Weights of a small mixture-of-experts language model, trained from scratch on English Wikipedia: 352 squared ReLU neurons an expert.
Below are experts of layer 5 (counted from 0) of a mixture-of-experts language model. Rows are named router (the router's row for the expert) and show model dimensions 0-127. Each number is 128 + 32 x the weight over its row's rms, rounded and kept within 0 to 255. Numbers have three digits each.
After each expert's rows: a language model's description of what the expert responds to. This comes from a sample of Wikipedia text that the model never trained on.

# expert 16
router:154073112115184132128189112120109136121126145117139200116179070093088161097083116166119145153116140093078097147094137189151111080117174120101106176092173137121095122108088128116111109106165152108130121070129131065181089147118111089099182132116186144136117088101212173168089108151079160160125129175101143133123181139127174157103109155103114092077131083116137093143131164116121097074174
It responds to: Closing "=" of section headings, "-" in table separator rows, blank table cells, and nationality or taxonomy words like United, Animalia, Polish.

# expert 27
router:091110117101080083180124209111141086162101208156138153151121165160110137183072132069081148124167129092093121077091073146163092108130186169115097127122116109078122126103067148075112091182103141101089133067147134152139134121146121089141134139177142109104137136138168044126127118084092079117113113145136104198145118117157147149109105123085090160151101103105097132132136146132147186101164
It responds to: Field names in infobox and taxobox lists after a dash, such as Born, Died, Location, Website, Genus, plus table dashes.

# expert 31
router:089094162107195142058185212069108077178101122121140145138136137141183135118116130172082112142153107135072181147113111143152105085080135160149089065143171120125174138148089138164176090115155133104078134090194150153100148127130155087159115170097147104140072133079162113081168107168125117109130109103139176083157143151119122104180164175117125109130110124092118102170144117116167162087109
It responds to: Final pieces of Latin taxon names and given names, e.g. -idae, -ensis, -ia, -us, plus first names like Margaret, Antonio.

# expert 14
router:137133129172152154158055082122163103120117152180159127151091129158141153085157099065149066099155085138166169125095101086181134097162119106113148144058120184170127144133090178126092115131144133141140111159141119121093121109170146146072074121071074091131139104098154088113130174165130100094139160058155168142161150121111132074150102085067081158126087155150137141089114177173100101093158
It responds to: Hyphen bullets starting list items on a new line, and sentence-final periods, in lists, infoboxes and tables, e.g. "- Website:".

# expert 4
router:180162145127102141074077162090176147189040153102123147138096096082166131149141106102145156120094101102079166105120110148119110098171115088168212172146121162159147147106132104161176166131141148134144175094118079174106161115099070083132118134142155099088161095154083087130115144177105096143133130037096103123179159111137137104131111068108139114097158154117094189109107121136125102135164
It responds to: First token of a new table cell, list item, or heading, such as a pipe before a club, "=", "-", "The", or a colon after a field label.

# expert 30
router:152089124106188157131149090135154159170184101170110181119148149132142139139146115108103122143186175077094091114124088183155097090110135185173132130111170152079105185121097092097160082081105146148170153187137125125144099098153098070106156113137123158056148094132144107120168116083151133153123120148142193172110117103167151096156116090172093176116173068118168085158141106128140164176177
It responds to: Four-digit years in birth–death parentheses, seasons and date ranges, such as 1933 – 1968, 2018–19, 1963-1966; also closing quotes.

# expert 28
router:104094106109056134055135132132134146091110066119138069127119116089080076155144143136150154165083160158178137123140130097068126179092084128121171155132166121139132115129049114106152112156132145079138130145074121114159106096160103090126129121155159089192161171151148084138117131169125120080095143180151122095128162120116105117042131121114160167136107168120214165052159111131115133080125
It responds to: First word piece of uncommon proper names or words, often a capitalized syllable, e.g. Res in Resen, Rh in Rhinos, Mor in Moratuwa.

# expert 26
router:189133143097139104175113084192135064186136154154159143061160124106155147094108130122111111168100151128085147178132136130108096125184094067155126125127111160170103149159097128160144122096118135169138106157070112145120105124103127134122195076128113079173119111070122109101148178158173134140114113155149084098118203137104156109203163124116117118164186055110112137153126083097101083123192
It responds to: Linking words like and, as, featuring, became, & between names or roles, e.g. wrestling teams, band members, cast lists, featured artists.

# expert 9
router:137156128181123103090151057128067213130124147138083111137108187138111094153132145134125119150118103120157097090151143178133126138088132120167099109108108110146150148163170155124136174124136123116136125103130169121134136152180163129159147159124099164136098089110093176098112107176090065142117091110057057118135046170082136078106073210124128091070184128133121133085112174126124088099091
It responds to: Single consonants or short letter pieces inside rare names and words, such as Hu-t-chins, Os-t-rich, Sum-at-ra, Bibro-n.

# expert 21
router:092168135160152128127135162055078119119154116170095154153153146152165141103097090078153101100196151109156150075079113171098130104139145119161126078129064136174147130180147115159080165120145099127063072140133132146124149107097147182150099115130127117137091166120166163098110101070104139146131155096125113129179092165147121168141092169181078175147082118128071114199081139109154132142056
It responds to: Final suffix pieces completing abstract nouns and adjectives, such as -y in brutality, -ment, -ation, -ity, -al, -ous, often before of.

# expert 23
router:117130162160095114111106156107166129203179171108135146131205126126126142104108144070108152171094175099105102098108140134148164215186119121123089130090193106101101144144103113140140102130123193103116079162179122100152051118089130080122094125162065165109136159164123136128111174135092145153156114098100133167080098142101095138145142140164106177164124076116140083105172112164101070106169
It responds to: Words in section headings and infobox labels such as See also, History, Career, Early life, Personal, Team, Season by season.

# expert 12
router:093084096150119165143136112158103139077098114132105101104044123080115082176143142128185134156124117148172129162165083152154130167139122121141154105137119120105102135083215165109155172106122118103138136096146106167088122139146126117111146072164163128112076139170132139112061082138090107138117103191078126079071155094143108087113114122095119086091152150137196113065174170100056097084137
It responds to: Single capital initials and short first pieces of words after a space, such as U.S., Robert D., William J., co-al, p-ublishing.

# expert 24
router:164160089118100148049132165120148092135078123090114086117155154165171115184144103158084141137115095153101125152111129088149132155079090172105106129184185155106183146090139111090097110129129105144160123056173107132088112163132134124120148095111161146115053151148153091158155118106137094115123048156175148080115182120119138125136161123115121121162101138148198096088204120140089207130166
It responds to: Digits in measurements and dimensions like 0.9 cm or 36.5 per square mile, plus opening pieces of scientific words such as bra-in, Pu, micro.

# expert 2
router:178056122134116123173136128158153122134172155079146159091039149183146177144088099162162161111084144108103168086085110099106096096095110103151081140093133152141132159161148108124160166165057162119093099188166140146132153148111164096160092129122138142129137107099143138153177130129112169102092143138153186181144124125107167200164111163084091053151155101127144100115118155136188139142080
It responds to: Pipe separators between cells in tables of election results, sports scores and statistics, plus semicolons and coordinate N, ′ marks.

# expert 5
router:054172113172114155116140085096107139118162116168170092181157095092141068145084160174139093073166097175187104104112162119179143132118113113179129165095133154141150078158125170130116098175096102139164122179090100116161134170146136170143054168162161130135132109164111157088166157147141143063169116154155114136187124143133099135087143110138145176103073146155111161112104143119158067099080
It responds to: Consonant-cluster word pieces inside a word, often doubled letters before suffixes, as in ve-tt-ing, sp-ott-y, pre-gn-ant, tra-pp-ing.

# expert 20
router:105121081140186132104103144124112161160095164114128121083113126081128162104168153194138151025086133139119139159169135122143119150130141058100121145146086110135148080127152095100102088132167142142120080105118105080058124152081126141082103131154111123126165079104162153166079087089060101112132070109164166161057164106132125099127166083113179076101160146078123122112102114150160105162163
It responds to: Paragraph and line breaks after sentences, headings or list items, plus opening quotation marks and equals signs of section headings.

# expert 1
router:174080149100161137187129100219176122096135096105162158128120088120069181094135054138111186124102159103064199148156122135123092104137163123097126113130093125081098110174186188127099092138141161151134135172145108116122140093132148161142130145082129138166170101119130118126152105124176171142146119107113110130142127109165148081202175158120112094080180114096132113189143122186182112146110
It responds to: Closing parentheses, brackets and pipe separators right after a name or entry in tables and credit lists, e.g. (Kid Rock), Limassol |.

# expert 7
router:113191124143122104111146119115095141111135125069166108150170129146119121143147168084102160110148092121096133077149123124118161134083117086144094143130173087176152133117143115142102123202186107159120168157101126133103170066192217112118168075086142179083122088159112152133121127105193122148144161112131110152092068118095097160125152122122139153128150093155062107199074069089139146151065
It responds to: Verb forms right after was/is/were or a subject, often past participles or suffix pieces like -ed, e.g. used, known, created, originated.

# expert 29
router:145135127157161167134112069120081137089121065164146144102139121101052163161098162103162083093110133144110150099108085095079131152157109171147139105144050154183142116096159159085134149143176141108157159107063134109152125085168120084122107130141123112100070101106106124146089149081092173119136136113056166122118087084114119158122147213107108156130094166150143177091202158098145164098133
It responds to: Articles and possessive determiners the, a, an, his, her, its, their before a noun phrase, often before first, new, own.

# expert 22
router:149164164097113125136134126112153083132139103102117148134172118157116096152123149162113137124171122160118090121104200102134105166098137159100115178112181075117081146077089155129133098064108152130193141096150163122136088103064063153073163121141118128108131102146160108117126097091212208189123144130162120068075096152149173163187159096151172137148167153170122073121147107156103156149132
It responds to: Byte pieces of Thai, Japanese, Cyrillic and other non-Latin scripts, plus some numbers and separators in tables, e.g. ゾ, Эксмо, "·".

# expert 8
router:211138145108103115157151161119120120160136128149110082131066179169099129168059163125119164135099078127107103159160122140130149152201102148163109088154144095103109102093128131130095077103149094130103176073128153126137129131080135136129180106086129144160154174095070146193134168127114158143063153160156162139110103157107112174147199087115192111107102110136167145134095079082167058146114
It responds to: Prepositions and infinitive to after a noun or verb, such as to, for, with, about, than, plus en dashes in scores like 2–1.

# expert 11
router:136140087108059119166162102152142115100179116151181106131121175095118146142138116155106103141103152110157165148144187067129141203147157173093126130139132138077141108119106185111162143104144080064164082078149131091132165111172183147184127170113157127155140142175156197089119130143152165128129188111085110195126149142137078109087169113129123123133126153138207134080163129115069176137149
It responds to: First piece of a noun or title word after an article, as in pat-ent, art, mat, cat, often in titles of films, songs and albums.

# expert 25
router:051181106081143108192180137159145097108044092136121131131113139149133096114141130128170115130113110152204135164152125101129098146103170077092139144147113111171138150134130108135190152147125114140133103092110133104191153131106096174123135128140194080131168115096113126108114100104186093126143193131117057163104170116066108164094158098115068169122141152128096084173074118137111131186070
It responds to: Nouns for people's roles and family relations after the, his or a, e.g. son, father, president, governor, member, wife.

# expert 3
router:114092124149130138122122106101094154077161151146109138127148102100157096125101098162114089109141147162068097157152142075114162160077122116124133062158113126139092063139121160155169137085107130123101110156135103186188176128119114162126139105147061121124112154143102152158170098200100099137093115104167123063187029116147131065116177137143156100140125179164095205110117190125158135148158
It responds to: Mid-word syllables and accented vowels in non-English proper names, especially Indian, Japanese, Slavic and Nordic, like Ran-ji-t, Yamana-shi, ä, ö.

# expert 13
router:144205126117132116069122098144067087060105156153081135081145136145165130126150134093114141135095140112111105096108131153161137169192084169101180136156136067119142165137116122122095170119156089093147105068068164082192142156118102179160092128144155111126147191131069147150130131112150145120143135195137111123105136136175106159075112143139099059160131096123101099142144104135057198165141
It responds to: Number words, ordinals and direction or rank adjectives after "the" or "a", often in sports text, e.g. one, three, first, right-back, east.

# expert 17
router:079117103073161143137113082069144170053152104140106123144128124183172131136199142089131112171167153095178066155129140100097103098108110166126121136130135156100122153143154104150153126077160130140121164169135168134162104128175088175148188108083098134090128148092148101089146076046138127177145176121139123165171153127162130117139058183175109177150099150124180086169127139109124160156105
It responds to: Year, decade, month and period nouns after in or the, such as 1960s, 1961, May, century, plus place nouns like coast, America.

# expert 18
router:121091098190136121147078151168089117081165155129090155122136102121147092140092069175189082159110143168159107107136145135095193117129182136154145078068127136132109054114189146168107182119123093157079133158163142129083104091083137127125143138091149119097118199168127183162129131149091122095122081126134150045145097091145154096119121124103119132165053146115102172121137140145113128176171
It responds to: Short syllables starting a word part after a hyphen or prefix, or inside names, like good-he-artedness, 24-ho-ur, War-ho-l, sou-th-bo-und.

# expert 10
router:137116161125186130188165138103111088102173150187114133129098073100121082089132163142169110116163109153163105102139111173122113081144157105082093081134126112177142148145137111105150098107178158103073127094097107187093186096106128122204118136151071118173103189112174160063137140125119146112143142121090091159159087134122171070160070127168114137131127086149075165169137115068169101117113
It responds to: Words and word pieces inside names of organizations, parties and institutes, e.g. Development, Security, Broadcasting, Commonwealth, "of" in National Gallery of Art.

# expert 15
router:132128118106067085130137119094150097158124106041138140152140123174151132110159125138098183133169164123157163170163173143066122079149110157036110173135101108118122134104105105140182082111073160163108106113143159089123110127163076086129154154128112179165102196076132097138164091105172179136118144127123150140088098112180119147074076133165125156174168112169105095116136104146176159114076
It responds to: Subject nouns and pronouns in demographic and statistical prose, such as census, households, population, race, there, It, before was or were.

# expert 6
router:135156156135090152102096167072154148144126097096098160095096116115118119157126183143149101117117084151200143067131092103155166153173066145182162121178143119136130095164153131142058129132112102112101189185137168187124086176106135113054092109097121115076164089143061142136086193143094101131091134159144145185085137096070125158130120142114159096108115153132129158129086150103128110087091
It responds to: Prepositions, mostly in, on, during, before, starting a time or place phrase, often after However or a line break: in 1994, during the.

# expert 0
router:123056135059084128154151137179123142136126098191133155086158182097134125128153115142081091146142130180162144137063116133129059115116181171083105157119150124113131141145102093050137101087078125126116075035125107124105083139102133158128164114122164149171145137145069088127109099099175157154159168166146119119072091102163099141165125082121122139147146135137144072154191110158124165165149
It responds to: Small integers inside pipe- or semicolon-separated sports and election tables, such as league standings, squad stats and vote counts (6, 18, 34).

# expert 19
router:119192111111123124118059123180163167170165067124146117153091100158125159128096122101173136126126154108123198171141065051088189151088116134131150183141091184153118130148137093149068193149110115147133136175099132100098112120133148151167142108064081132134111143070128128144169153133147106123116087104131138152152165144090159150149116182143202135111097151124146103140085126109062097092074
It responds to: Commas and conjunctions that join clauses or items mid-sentence, such as and, but, while, although, and commas before which or participles.